config.yaml
n_layer: 9
d_expert: 64
activation: "squared_reglu"
moe_layers: [1, 2, 3, 4, 5, 6, 7, 8]
normalize_top_k: true
routed_scale: 1.0
balance_loss: 0.000239
balance_bias: true
n_groups: 8
init_std_router: 0.00838
norm: "rmsnorm"
optimizer: "adamw"
batch_tokens: [32768, 65536, 131072]
Below are experts of layer 3 (counted from 0) of a mixture-of-experts language model. Rows are named router (the router's row for the expert) and show model dimensions 0-223. Each number is 128 + 32 x the weight over its row's rms, rounded and kept within 0 to 255. Numbers have three digits each.
After each expert's rows: "gets" lists some tokens that make up at least twice as much of what it gets as of all text. This comes from a sample of Wikipedia text that the model never trained on. Tokens count by the router's weight.

# expert 14
router:175134131184175096100110091110207151214116172114151087148139119154104142104083160129107149116109128144115094127108078139064183154118136128080158154095115114154128145159118147155117101123229162104123151156102124150135116109081046150093138184091153073136125059197135107134135113096121124111120147162098074145139089155096136099078099075099206128104088123120142090147148071157137095166134162142102079080128122122120149059148091155166111136111157137121095099132154124071200121105152143116133147097089150184149159107155095108146068090189114177095115161089118143064118075152173103093083125100146170161116117143121164126138102104105130170139148132090172077132136152119129130071124
gets: " ", "–", " New", "th", " h", " f"

# expert 27
router:172135055220098127204105157146126177136100112092183075119151143136156199137106108116174108100143160132133111102158104118135189139124109141105127127067149135129090162120179131097112116212150202065163064127097182136105145142176111199094133106048128129065141145122106158150146106105119145150076000087076092090156160128163107138169138088118149151131115107106105130176164113118134103090145120140113076103142121127166110134138149118097141082146131119122127184120157153134154131146108180107182141134117121110101136101164105121091159145138119097094130087076141116150138162149142138120137106101143095103116134098200147124102117104173132095148083135102126136203136134110183157089175
gets: ",", " and", " a", ":", " was", " the"

# expert 0
router:174107074151103178142148199129116202168148074107151155154110077167143099061118143127132128158106158167139152192158092125134112145120146114164105115109187153191107176130142153114123154203095204086101099151089124146105122109124106127147094177112085109133113115121138127155091110115190103105084104115126071171133167149164141097107139105070187158159160154160149122134096124097134136148079072159128092110094137087115138159104117103114153042147111144131183150172110154135139081145140124132174103093103134049083158101051124093159140121142152145181142092139146151117099151123186149091184135100180118100128161195137172171089090142116174118086138146132109083134153106103182086096149
gets: " the", " |", ",", " of", " The", " for"

# expert 2
router:158082115168132159179113212106147178087124113087208134163119120115148180091120111142143045143095128169144130109101094151140122093131156155130130108117164162103093101175143162090165121151189209109151138138103147138087131161110079151134185158085130160183152101088120193107161133123155101155125122196142120126146140107107163127090137184127152124162108104103109094097148159165083117092124132103113078060104143186135097146097146092197088127148123116080098114165098145132138127127134113144100095081146075116160144168111073167148107160161151118116130077098071112121128127077107088111108129067100188171187142132151073149074133079175160176134148140093157180139152166081091107112124
gets: "i", "an", "y", "in", "on", "al"

# expert 9
router:157053139241130115188111255108138122143135132093111116177066164164084123107086090155163114132166102121124140157161120088156096163117118146170146107089144129086079147142154087062142111194114157134087157087128163135139139170161100123106116096135066085071124120090118131116100152102139151145082065170134083185184078141135182121133081108138137135128125136139145129198176142101127031131142123134140132111163167137129087099126141104055144101103120145099070106156150165149126052135139160116151109138167125098116165136120103142135132119182173117070130119129155118120156111145150127199132124145084140110147128141147150141087115199123131133132109140067107160136131122147128155162104
gets: "1", "0", "2", "3", "4", ")"

# expert 16
router:156070054156122142139132193134117165100112145057122172146067150162130095061097108105147151160145178107111126183122127073173160147134111144102148066123141125125077138102087154107146170128100142119048163090095188122103171147082144173108081100132095136118120106111165110121114138090086168157158063113150132118131093095124079146141130187148132111167127103160189160177158124150098062158135118084165164089156104130097093171113104122093126155160115170105088113109137131154135092196151161160171174152122110078104138146128105121135113039160151200062101139151169152129169145131099122142173144116202163176119124109150095142099117114129148143123193185133088118136131122178126120171156
gets: "\n", " |\n", ".\n\n", "==", ")\n", "\n\n"

# expert 17
router:165064172137082079129111146191174121192180113078098187160124177086107127102131118107143073118098141124141173115142172148128162131124109063130135085059097140128113146116116154116107145060141144083102111142110133149115149096090094094083175192100129148115169131114157107122129085148148144101099094088144056136134124111161145201110073110122154131135041152151098095104153141106132138130119140113152136057111096114123147074096137099095145144115097124087102060147127139143109112146136171131150183089206153085086187172128099171117163123162134117162160179098115154141142162155155095112050159120083192123158145152170150104065063148070119129142124128112158175122131154146102125149164
gets: " (", " F", " S", " f", "-", " C"

# expert 21
router:158097091152203148105152112176155151157161153140117125129142199091190155136125089103125086116138113097135121144174165099184127133098116139123112110105131111135135120089100112142147081112134200145124104142121148132087138127127162168176106099134095154150123124155090174114080086085171171076124132145071077189057076143105099159118131109168155127123096114107092134142113148107055152090113089076159074069129076107122138146150111138106078155120122127172173124113199167138128173092149107115168123127192117169059202133157119154137139132058139126139154098097116189101169196097114153136119091105133152140097109186095187104109151129078160111100077138120117133095118082072186153072136
gets: " G", " S", " F", " b", " M", " B"

# expert 26
router:132045168172106118149149148171141138176173104076073199196163113142140111119143100090116100127083163149147146140162155095156136126146133104147130122155097095179114140085143158066143119082114166108137099134140146138146126093114130140106140154091097104168150183133081092160075145091141179154130093081124090166153131063162165195135094150097183134123116095168114141154142143042119084140139101112155115070104118111147103119138122104117147087155103082110067111134151144133160136131142131141175174076178115094098135144139091098090085106185126116123132121101132123090111116140072093073111080136117133122161195145193156108063103137063129107116127139062097179093104080134093203128192
gets: " (", ")", " L", ".", " R", " D"

# expert 10
router:184040133133115144207125198131123116192120156064158105188074142132138106097141114155121124159126144095144107147149116065138101153080146150142135113077154083121157078141142106106147163153164157138082161065188132110154136166131100145149112158108092170081152110100131134142100175091089178165124107165109119147156120105207156140167089177177140137135132159102125098124160152114134107154132108133173150076127157107143157144097147110106127151152109126141107153139176120122185108185149161154187108131133115092083179136122153167101086149193166105077099114108152113116096165177116143130119098141111125089150155129170099132016074117159132133129118134040085173123134050130108176152134
gets: "1", "2", "0", "3", "4", "6"

# expert 19
router:197070125181155096144150204143128192091102152119148101175080117188129189114124144101072113148102131142098146187129098075114169136068101079107097122110156120128148136141147127107112154087111163102084132087117169159109148146148111131088099117138098134079108107141153154096171166144138156145102074173124089211156175136088149067181077090095151157128105140108107058106072104130152107135142126119132119080147165121080144133156125089082125103147100101110112095120127181148127105145175092093155042075122118150113184126160128115172100087127110149151138090109203120127100190124182148070105157091126086113113133134103104175097112102110134119100091136108074139141127101130210098134172
gets: " ", "-", "|", "\n", " |\n", "201"

# expert 24
router:176093095160121171150118143080085164152143145136134177140118098073113150095194071160137101128126148098117154149086122074128171162137123096121105091103192143146111168102166110085165101146126178088139126131155152170049086166137125125169123141061101142063080150135113163172155084122164084189098097111100103126092181147137165119150130098105157159134155117122095117144108143119105132082176128144146073107106151136098170183152157072130181104153153145156132172094122152099183095160146153160195115118091171064082159162141122002152125108162127110131125125140142094185151155100139149130139152144144148148169139105109160079123123155133165124120134093099201122150197120146166144067121
gets: " of", " in", " and", " to", " for", " by"

# expert 18
router:186041089191121098183166248120128158098121099117118186090094160157096142105080091096149128141118129120078184142110115093135092144114123135146176075137159144103048142134140122097111123138100144141095147162114183099126099196101120100092132134150105135105146123115148151171091128111107148140151054123137097157155172099075069182131081113108061152131131118159134139126119115083108029168130129061089114078167197147112093154072093085109131128150140144086103157142130093161144096128123123125143062139095085093132159123125145145160157125130136176104100096132114149164161103099122144179114166148122101092110102115117135156114119181131136180142191163145094164080162154125099133153147
gets: "a", "s", "o", "es", "e", "i"

# expert 30
router:170136097196107156124070092033176145141135164115120114159145127101134139084153153115157095129157156108151179170140048082169192143125087159151130111111089133103059157121080092096136130185129150151133086128084193195126148128136108147148130097055100163121090148097119127132142108094126087138151075182134110158117141114119086108123129101100130106115103121140140105206122134141081161106090083150072114101160157125171135087141121130159184099127146180136142136146147151077110161106085140116200128160135188088120096157089113070151154075156133152099123119148191199168144082187177149194138124100147135139109162101176070094090143129090105095156099139151130145115155135155153133140151
gets: " to", " was", " is", " it", " not", " that"

# expert 15
router:184051085181191113171141170078072124134135097137164145155127069155141189089085087126146124139106088136094137145135098165079140132163124144106216149135147143131123135073092102125156149091098119089105095127158139129109125147102046120145130154125119124126139104079080102118136134143141165150102100152146133172132140082139157079184120107172093174168116153068095123133154153093156127156133113117121093074129201115157147176086121112049103070136148070093096130146112138160166104102095112138167079127138148137071105062118106043170141135122190139195109136092183144123175140134160115113157121105132161123120119094123103175072132120102149092160144090069073115120147182136147100162129
gets: " ", "ing", "ed", ".\n\n", "–", " T"

# expert 3
router:209059060166143092149160209153136206191099138092135105169089124168091122093112136127080124098144142121154110168149084109147177147095105139116081097110180144146110137150148131118148157115118163083072119089110145139144171116111123182086108149109092179163111076146163161114127104125125144158140093133146081188151136068134165090196110069132139135156101120067101136115097140112119108167143168120139123091153189155060181162110130145104130101114125135117102113132119174139140096201173107135166106115158167131102189116155117102148082116204124136144145092131179116191128158131206148084137155143122089131152139125148112149085119113103140111144140128130046128125104109154208116116185
gets: " ", " |", " |\n", "\n", "201", "1"

# expert 8
router:157096100185103177168118110152146198115126174091155164125103127114119140093119127136108155071048141125131125156155086151150126088131103133110121098086150167168079148127085105153154102098109182082105102105109172140126147139153107206157133096065107178137162176076146136131116128078176109177138108146165133153135155080114103165138098178123167081100177145109153088144154147151067054161141163139126149087147099135098169132090137166077112105163108115129143181121107112171123155051121098122103170141124128102137072120135138149105119088138153177134075103115189160148122107141113071153198134079193139147114170123205125109019106153129131162130095119094083130092131102162116129159153
gets: ".\n\n", " a", " |\n", " \"", ".", "\n\n"

# expert 29
router:157087135137183216158107200141116204102130157134113171161126078114142114072070130197121109119066111178120132103091173143099129114156089099166118075102147148085069096143154115128097135130140201099099164144146142182103135176131098172112150128128139149109124149135140199107152120137101103185093035159111052183102157103109152074149144131172142130165164159121110093151146135104104103105177104150136087073164159145154127129103139084105109142153123123120110090173142113188161103159137152104127071083110054169099142138131123174145095124128134122098102109072073086147124098096100072113112174073089146134174120123130125145103113109152181144099164110124118144166148140152082163097123
gets: " in", "an", "in", "er", "ar", "al"

# expert 13
router:157070094125128116156127241103125154101140087092067139117127098116164177100076092090108125128148171151101150104124139106152101133125171182167153073151154140087133154065116118155143149125088126129103155153109234098137124160113134119099114157127114152119119115081144143121054083196134143152133069125162097176159180166085102154170135131108061138153156108142179123172080142069109113118105124060077081063131167109143139173138112114108111072158063069147087172120122119130116112133139135093135101144150080127152133186150099099151133152133149152143118103123144116169177094063115169149117132064099146099098154119142129198112096126118129135121200139171155155115165141150138114159082
gets: "s", "ing", "er", "or", "es", "ed"

# expert 25
router:173129071178086136174155209121138171138131106091182096184109136173144122121086107126135122102127176088093105135174088101150150162142091125173176029121119162063103143088164167120115123169164200062135095138120150123120134142130089125119093158111077176106167129118134173160105119126180156170058117082140079165083188152133109118161106128084178143100096132142062106127109144117109108176158086090098134110114108093079142106084130114113107068142098100090090165170171141111153128088079132089140119151157136133113153117103113069128132165140105163100105107096125104078153156138126119066128153096143120101099103175129148190036095106153128114106138134099076183119126129102150104121118
gets: " |", ",", ".", ":", "|", " a"

# expert 31
router:177122104187099165149134158128095173137133119085150118131149141134154156071143150111100097129123125111145187141094138122171137107096073121121141092115170103145094105093155129067150141178156165085100127164104172176139094148181111181134156149072118115092123163122123155101098092139158120157064065118137048107130140166101141135163135064119196138224115151119081103104125137129101143081162108128196129123074134196157147142101117094092158143191129104103171178170116158208171093164107147151172087148080175073093160110136100072155123112137151118190145116106141123151097115113164135140162142113164126125157131126101180088107113031156155143128101102101171122153163118126160092111164
gets: " the", " of", " in", " a", ":", " was"

# expert 7
router:160121031222121154194149134139124129145108087086174113167113107130065139112104099115144114092132165117111143172122134076145155197146123117137130081113174144125054104076151145124131114188109235062112096134105108138115176078134107145125105138080105101148152159061087144180126140079166145108034046073115112117146172131196103138139126120086159178099162083128120131133146116112108148176128088139091071115108135073145124106164136094115120102140167142102092148114134147084127131137118109111163130101124146107110190133146153135116137149144141142071103130124095088101123207172139130069130163103122133126169137158133164162084130115132133136122132133146153082181134147112191092095148
gets: " |", ",", " and", ":", ";", " he"

# expert 20
router:146095119141116135116170202197119161144184116140099170175132128173177143140163123131104097122096135151092111144119145053169150128111096079165174130126111139146116146072160118087117175084122203115109072153134132170092122142129123122162153149133104100081118134115103203110079149101139109132074134150152116153094125111113152135135069130090187166184103167082138160100117151094117124145144086114091122071096174152112100097097105113085135000200103154092138131085181147127143077132137116116102146111154114105107162157131115109167143105168113116126141142109141084146109112174180115065135156104104134093154152166156122144073080099086122131117131156115064189172172146105154095117162
gets: ".", "-", " ", " B", "|", " M"

# expert 5
router:179043074157159088204167204081098147129148097128090168127141114110127179084104109141099085102103139154085128106170097127149105143151150193113130112115131082116111155098105105156158135128126159118090162126187169135122117176063144106090139138152102137165123061101104083165153119113118180163151100163117111146121161126097098145191100108156108178148056151142111158097133162082140129136163088088132126082144172171185119154083106108108148085154100083134093176179139146085123144067085135101130094094123115107101111125142100042146177182102158135151115113180134138109093155109205134150152111121135132109091142022157140148120094130138117129154166165107104167136166175123125122135086
gets: "ing", "ed", "s", "ly", "ers", "ate"